Weights of a small mixture-of-experts language model, trained from scratch on English Wikipedia.
Size: 13 layers, vocabulary 11519, 88.5M parameters.
Below are experts of layer 6 (counted from 0) of a mixture-of-experts language model. Rows are named router (the router's row for the expert), gate (a neuron's input weights, with its number), up (a neuron's input weights, with its number), down (a neuron's output weights, with its number) and show model dimensions 128-255. Each number is 128 + 32 x the weight over its row's rms, rounded and kept within 0 to 255. Numbers have three digits each.
Before each expert's rows: a language model's description of what the expert responds to; "comes after" lists some tokens at least twice as common just before its tokens as in all text. This comes from a sample of Wikipedia text that the model never trained on. Tokens count by the router's weight.

# expert 2
Line breaks and capitals
comes after: " |", "\n", ".", ")", "==", " ="
router:077073142168112100144128148140076137141107165166119077187193155112098112083130138197084088165152160102118076112096079087091073110168186082172135127100138161154064116138100130112144200102119179116093116120145115149066148119114058100080110085177133117102145067079127119105111108143202097126138097135121171128116094115153101117140125147124140130082188098151161175138115146089145170114097
gate0:149147172142112125094161117118150102120107091125159163088112112131071171099103098137153091170140092161111165107114117093047084144146141097108121175132117111079145148158125136125129116071142132079177115085165174156062174071152179169103117090125110111082115081143129164103106089198077090091133126134077137104084121140170115093125102065080184128064120087115161117123146086070108141130146
up0:118080099171082114132181183128105093174117132120146065155072131170181068104071167127128152080082122093131107161131117115146135101075086156084169103104151185175086153107110121127094156156182135147134084125101136142141149112172173102182090173131109161158105179103153071201074104125158164166135140119119117113138093148146149120105147111107078140139160136138197126133144103143183168209159
down0:090080131081112118087152130107112155137203117107099122150139120123120115105157106129093131173094106114131097157098099160133148102101036132124147142108099151102138135092134087094122140140129133109089066113139143146183182119168078125153117105041129101158191154133185112163113123124148155158079095110196102154107156101158144014120147106149088093174094108121155132124090072134101106098156
gate1:100100180152152153141136115088120168157092104135121123068130145141065109129166156119113105172139170084096151111121105158125091143138141117178085132136123107150083151136108125169148142111167130116073096144135209173140182061124163161131112149132118138192146145136112132124101130157123150105131143134105130078123095107113146103106166134081143162121165164109177170131127133091097110144104
up1:135097125163152119106081098134117097160101081096149136137100077154153147133159141104162121140139120097152095138154106127151109147107141091102083121158090119179080145081095078180157117157177160134129127139109132134036127089168159166108106202095127146199151162115106136107131165086171181128078108114108131083112076138124178099111122140187128127112169070100082109174142104125082178149132
down1:175165156124165080075168115085137122160110082119130139097102135128124119122166179178101081128094104147113170132124125104172141132125056108151073153124101146111106117154113063118137140139195162138059141138137122121117177170119182115121117144136125115211132151090094129136104209095105137131057079160125145153180160157136086117163077143144083109084151101162171121107105148111092090140122
gate2:170213143082127081129122091090107138154130139134118139116173132105114096140087157090076124156197163113103173089132147133071133129089078133115110163097137115089125121123138114101152107124133095202128138123142143196065095104111176101185131138093135148075141119057126118173109179101038143153158120152153096132128199172106123146128137191157127079080195108128128099146103201216112161161107
up2:098133138103132117074160117112149112155159150139165121100167097097163114125118150165145113127127168150059139156097166125093138126038142121145094116093162157127134110146157129143116098104036121189078158163137132158133111205131083094101073106029192104132149105058080088088116159112129165134165119104116091096140158111117106136166126096117087101129131108171132112178149160113140165150136
down2:079173101068184143166120157122122164158162165167078133118126126080171151092069174128174178125166137114103151082086131115082154092155107035103162133114117176189141146120112137116122121167148130153121139153112119139144115124141137135152103126112145130162102131102115086112117186128127161159133117155142096124117143128114129086134081089152115101113156128151069094144142167168123148087106

# expert 7
Infobox and table structure
comes after: "-", ":", " (", "–", " •", "%"
router:120031173097086124110110144128124132099127173171116144152163138144123133114173077142149145199126079140126168158092125129122093115108130081115134161125096133153110147173083083167149121073114143126121117083195160192179156122189123068061148124155173129152124088183110072155134086132149094105116060200088138132115176170194108117065074174095151096090127120154182118143062145155106192140065
gate0:120127130113100106121125152166085067130121141180129135155179169123131188150168131150183137101145168171121177128077121149135132103109088176164148103065173122097140179141131070167148081165087171106101089122131140112140135141085131097115076103161082135145126111169143087164088151172079080129100128111137055207076116167174098113091100112163127158126128138155131183100097160137115217126108
up0:124124175118114194080162123122119135137125121192197084175125157155085149119037139148166064072166106105107118096141050154112084140124155110129163122133083115088110087116138072152106120118111183081126114197180107094046168075184106162078162085164157149158105131130161119142118149111065119112108117130178136113124154161115162118092152116206150125153068143115122116164145107126117120115133
down0:138114132084130185123069149113110155148109199168102123155143148149207113101124094112088137126148156148126136178141131116208043152115072164104096098130148108174099106170151109077184149170161119154129092128146128128173131204124096130133118180122083131161154092083136133126105141119076178169132124069116091135086089112159133072162092119142101150136105142159121104131098125197084116104121
gate1:142083139162134074121156124154146172130126117148192114174164142142092115088125129121171119119185155154158125114098131104131152076098116159080173150098135127137129139115121151118155079091160090142082128144163073116149136108117117156129188145150154155098120104160144054159145114121118133164126125132133129119123093109119163136097123089101125114126065160109170174247039118115125128179000
up1:117128091124121084121153134127110155180143188092135114115155078146151133162134156086149173112116064096080123113093134151113100160109085128154138170097157151129132164168184102149113125125101080151138111129107079119175231149139120111125147150121141093154125122083177164158141170076121169109142150099150123113167175146175107113216077104151172074130104125176078152150155162150147093102197
down1:060126187130182089167199116099131118157131121112092075143121129143134159138113071122133073149147129162122109131115162145141126133127166170128145157067144146145163145114118129094168157153116162122163092174137107215152143100124150090109058157105170139030169110062078129144146085149115090160090133084163119170078182104122098133103161203121102120095099064132091111121061076056164065136083
gate2:098101128150098139136132168123121105104124094160069127192106121126132091148128125141201162124087129112117096097130114070116132130134169144100098148120143120083163152118141137113118132124128133144152137192121117140093116147155185093140105053156175177085105080147172129135150124179072059147122120124130112137121143143131148128150181176103133137113139113173130116160107123186107139119124
up2:120093122142033179156100062122112102084148174132103086098112048105145149121167114127163099129172147135112100138163149102127097075172096150153110085115090167133129159123135089143095143122186157088120122074117112176087096159111188159120087167176148106129115173147127138147192106115080079135151127131143104122162152161116128163119135109175171155150139132136099180138105113131054121126115
down2:121147171122067087152160084170124080072129120125149117114077128083133095124135129109153124126118101098066165119130145132065101125123000110116150072106176092113158109140136178073118129208075136122134110135121111165201168084129098091108165166095110108162093141142149124166095101105130136110145116122137129116159113079217140162140129190090140069104119136109158088176166157100160112097160

# expert 6
Prepositions and articles
comes after: " in", " of", " to", " at", " on", " from"
router:113162074145098081161115144124133134144165151169103151071161144106113172117142090145215112097147066086075110127112128111149069152152108144133120119040111141170138105157103118159150136154160156109099158085121161154094119084164051131088166134127197066185183168183091076185125171163141109132102161130093114090124157166152071103100145125137127104080188097127143147150126130155145109115146
gate0:102178143126114176062168141095058134043177096141061129167116101153085126191134129146118133230128112195163108145146102161144177157137109144121162109074119097093128155107102160143084079149165148098159082165133151152147112123156130200064160098163116117111149114183132143136092150184218107115155093126136099116096102162139180110126199149169148137117112092159146175146147167065195125138191
up0:126113181153099130152167050129097074071140124167144129071108109105127110152118069056153114123171111122102121126114138168136118123141116145094138128110188124110179093137094114120156087150152177115127117083119162163162167126101095110124092141130127110067158094148112107089149109087171174146053097163149125110106151123073165168157120117112154119079054102162089152138112158132132143073085
down0:153140116096137120126171143223105154103106122120135129122123104129127115115138129112145066136180112115152141106166150157180094144151087142147130097042142169151140110102146119173163155163179090118109134093125126070108135120156139098109144141116128165149158166146105118108074124089137072123123104157144119130119076062118095179165053113153079180113158146121179114083179098156084137164134
gate1:108147095147069121113130082099147210112147116121102124153089135169155203077145150151131072105134081182181092123144124094109099086096156174211118135139113129073137095071107125143124154169122142116121142150081163067159168140097132113127116114141090131126122084143143102077171169228137085130165114147205131114124111168105066114138131104106149089137132171143203188104086196132165073115107
up1:154119147123080088150149138111077117110154130169065095112125113121146180159114202133130121145131075174147147126170111157135134134196091159129174140199113142088196118148141131158104206154086118091174130080107105170064137157135127124109172079096057144146126124154093161131077167155146138152100130105111140176151115154107123098122114149182100146177092121153121143128087115120114152054104
down1:173062141119139077192092111140166142094125102097138086118099147116175123132111111146125139132110091116105147150124141137131138090096098168168116157144154088126153097090108201142148128167158070114133169127119098157171117167164162072150173105113113136141149112104114114126138160129182108072155128155118116105117091153100152158147127124079148187133110135121137178100138130092158134062137
gate2:101103131120114150150149115130154175103160167146123071126194192095136121178144085077136153143129143181128137177046139139184104066095106141072136080148114138163105114170160093104198153148182119117155133145149140166101099103077161173106154095119116121155147108106115185119134132104175084155208126097129110136152169096089123124124142144163102128112121087100162183177129193128163091158134
up2:158170127151037095166134127114127086024158109094157117136110135091170102135081124095166174155125068131108146160090149114146124129120168171142068111079141134122095112120162116151103136133114202147117117135125102125122182118127127099119121083093236148169104129167125125183164133093138108134143106117085101081121148081106132097139168125102137124119100126096088096157116076146150150140168
down2:116161141124153153156035112073153138117104119103114198147169184151132171091174156150127117091070139094174130166129110099120192110157172089136114093166051162079145157086126114091159138141113130118194146152104172135143090163127081171168120139122119132116148117085147136141150139073196101080150089124135150132131098137115194154162125176169156131090089113150199146145095118142100102079144

# expert 4
Nouns and ordinals after determiners
comes after: " the", " a", " The", "==", " his", "s"
router:124122081224152184143082089147136070094180106112122154077088116155105187111142075134103172164207149097169121095079079102098093140168115109139107157128120169151135096126079124129134135092145153118101137105128119162093133175175115082156135128118118124162177144121095138150090092112153121118063119151122148113135176124165086155127078169111161133132133122136171146156159118155169174085132
gate0:119219108114136079109183107126129152118139122142206110133106156089091155112157128097136142172140091145129168117056171150167092090080203119147162144129149210127139161091112112147072155133135126109128120187113147052129080142187123139092115195101104116155086170090237109157153110152125123138144112090088130157183131191099148136146142093165111126118126122068167134171058146094132085141139
up0:109119094150138121149170129136098125138141118153119105125072141141114106133130105084050102117137131038167114173145125139110136094160116145147126165157093167123101162102145144090166127132137102143130133097193090143132156133186124100185092077132101125156113155149046171096128077142103154099064118115108112101098130102117130131166179172088148174109093154119101104162176199102171118138167
down0:138073085146131146175070161197069147123116149105113036116102121120128062121086131107105108105135106153103101120139093080189143106137118111185062128126144129099162152120116110126184130153167127149129125118122129107089181118153123137125186160117160115091161078136033169154159078175070157200089119173156116124147131114166163107147099118063105195130139167137123160179155100125165134020121
gate1:161070180214120145113164123135113101151156153106145095129127110108172126175114170127119112071121097128157131165148072133167135122103185131099106140203113170203111167133118135123153153078136118073112084090094166086167116050146106149158152127117168115130124161071117100087146149132102141120169113099094048121123108095112139120135083071159151088159162144112109133081123105072180176138114
up1:173160184116119084172203169132183113111081165148155124130091149076124091135151160145080122177100141052100107140175124157076130169135122106122099120076163107126146140093153103111090140140098095082138120161128149164098130181073057090150158126131102152119118090106154181072146153136170142135132106127091159066131116141190093125110172138105118112141102138152129132069157148108136103116145
down1:114132179059062122141110090160133187096084142131152143129114146109112128149137159116144204086142175191135124132157142140117098084095142125144085163066161127098122165096143156155100134112117106082147206158145119142125154133126158130155152127076124120102191121171151143125121147136210165117155140196178125123116159163145102082154185116131090171114153143147158127150131095143150118066137
gate2:096144133164138144115156090112149110105127062148125146119102172120097111136194098187137137106223103077114167193162225104081157135147100138122152128142098120111166157091132141154185124127157137120120155151147119104085148140148136142152068153161119121137104130110166142082186149187109138096097116135152134138108091167138111095097108153086121112181105077141173114140112128160131142124101
up2:144148159155188112073153126088139187157107112096148122035110165148148148152165100104141120052206127112105089122148143101126133080131166157107171157098143122144112095175149115098120117164077102102092099119144143149137113123154100133164138118169093099145167082105138124134119092158167136145153167090164169208086089151108148125100099125184210130135127107039095097061086098133103113121138
down2:138118103132131077145063089036165104094121196135125164157150088141152114090092111118150140110113146122143109149183139141152103101191119130130127105144111150094116210099115146102111156112084124115123119120137079144162109175129202159170092165112138140114142101171152113110081145120054094105232120089146142097142115148152166144119147129121146106125126158090089159141118123134133166153110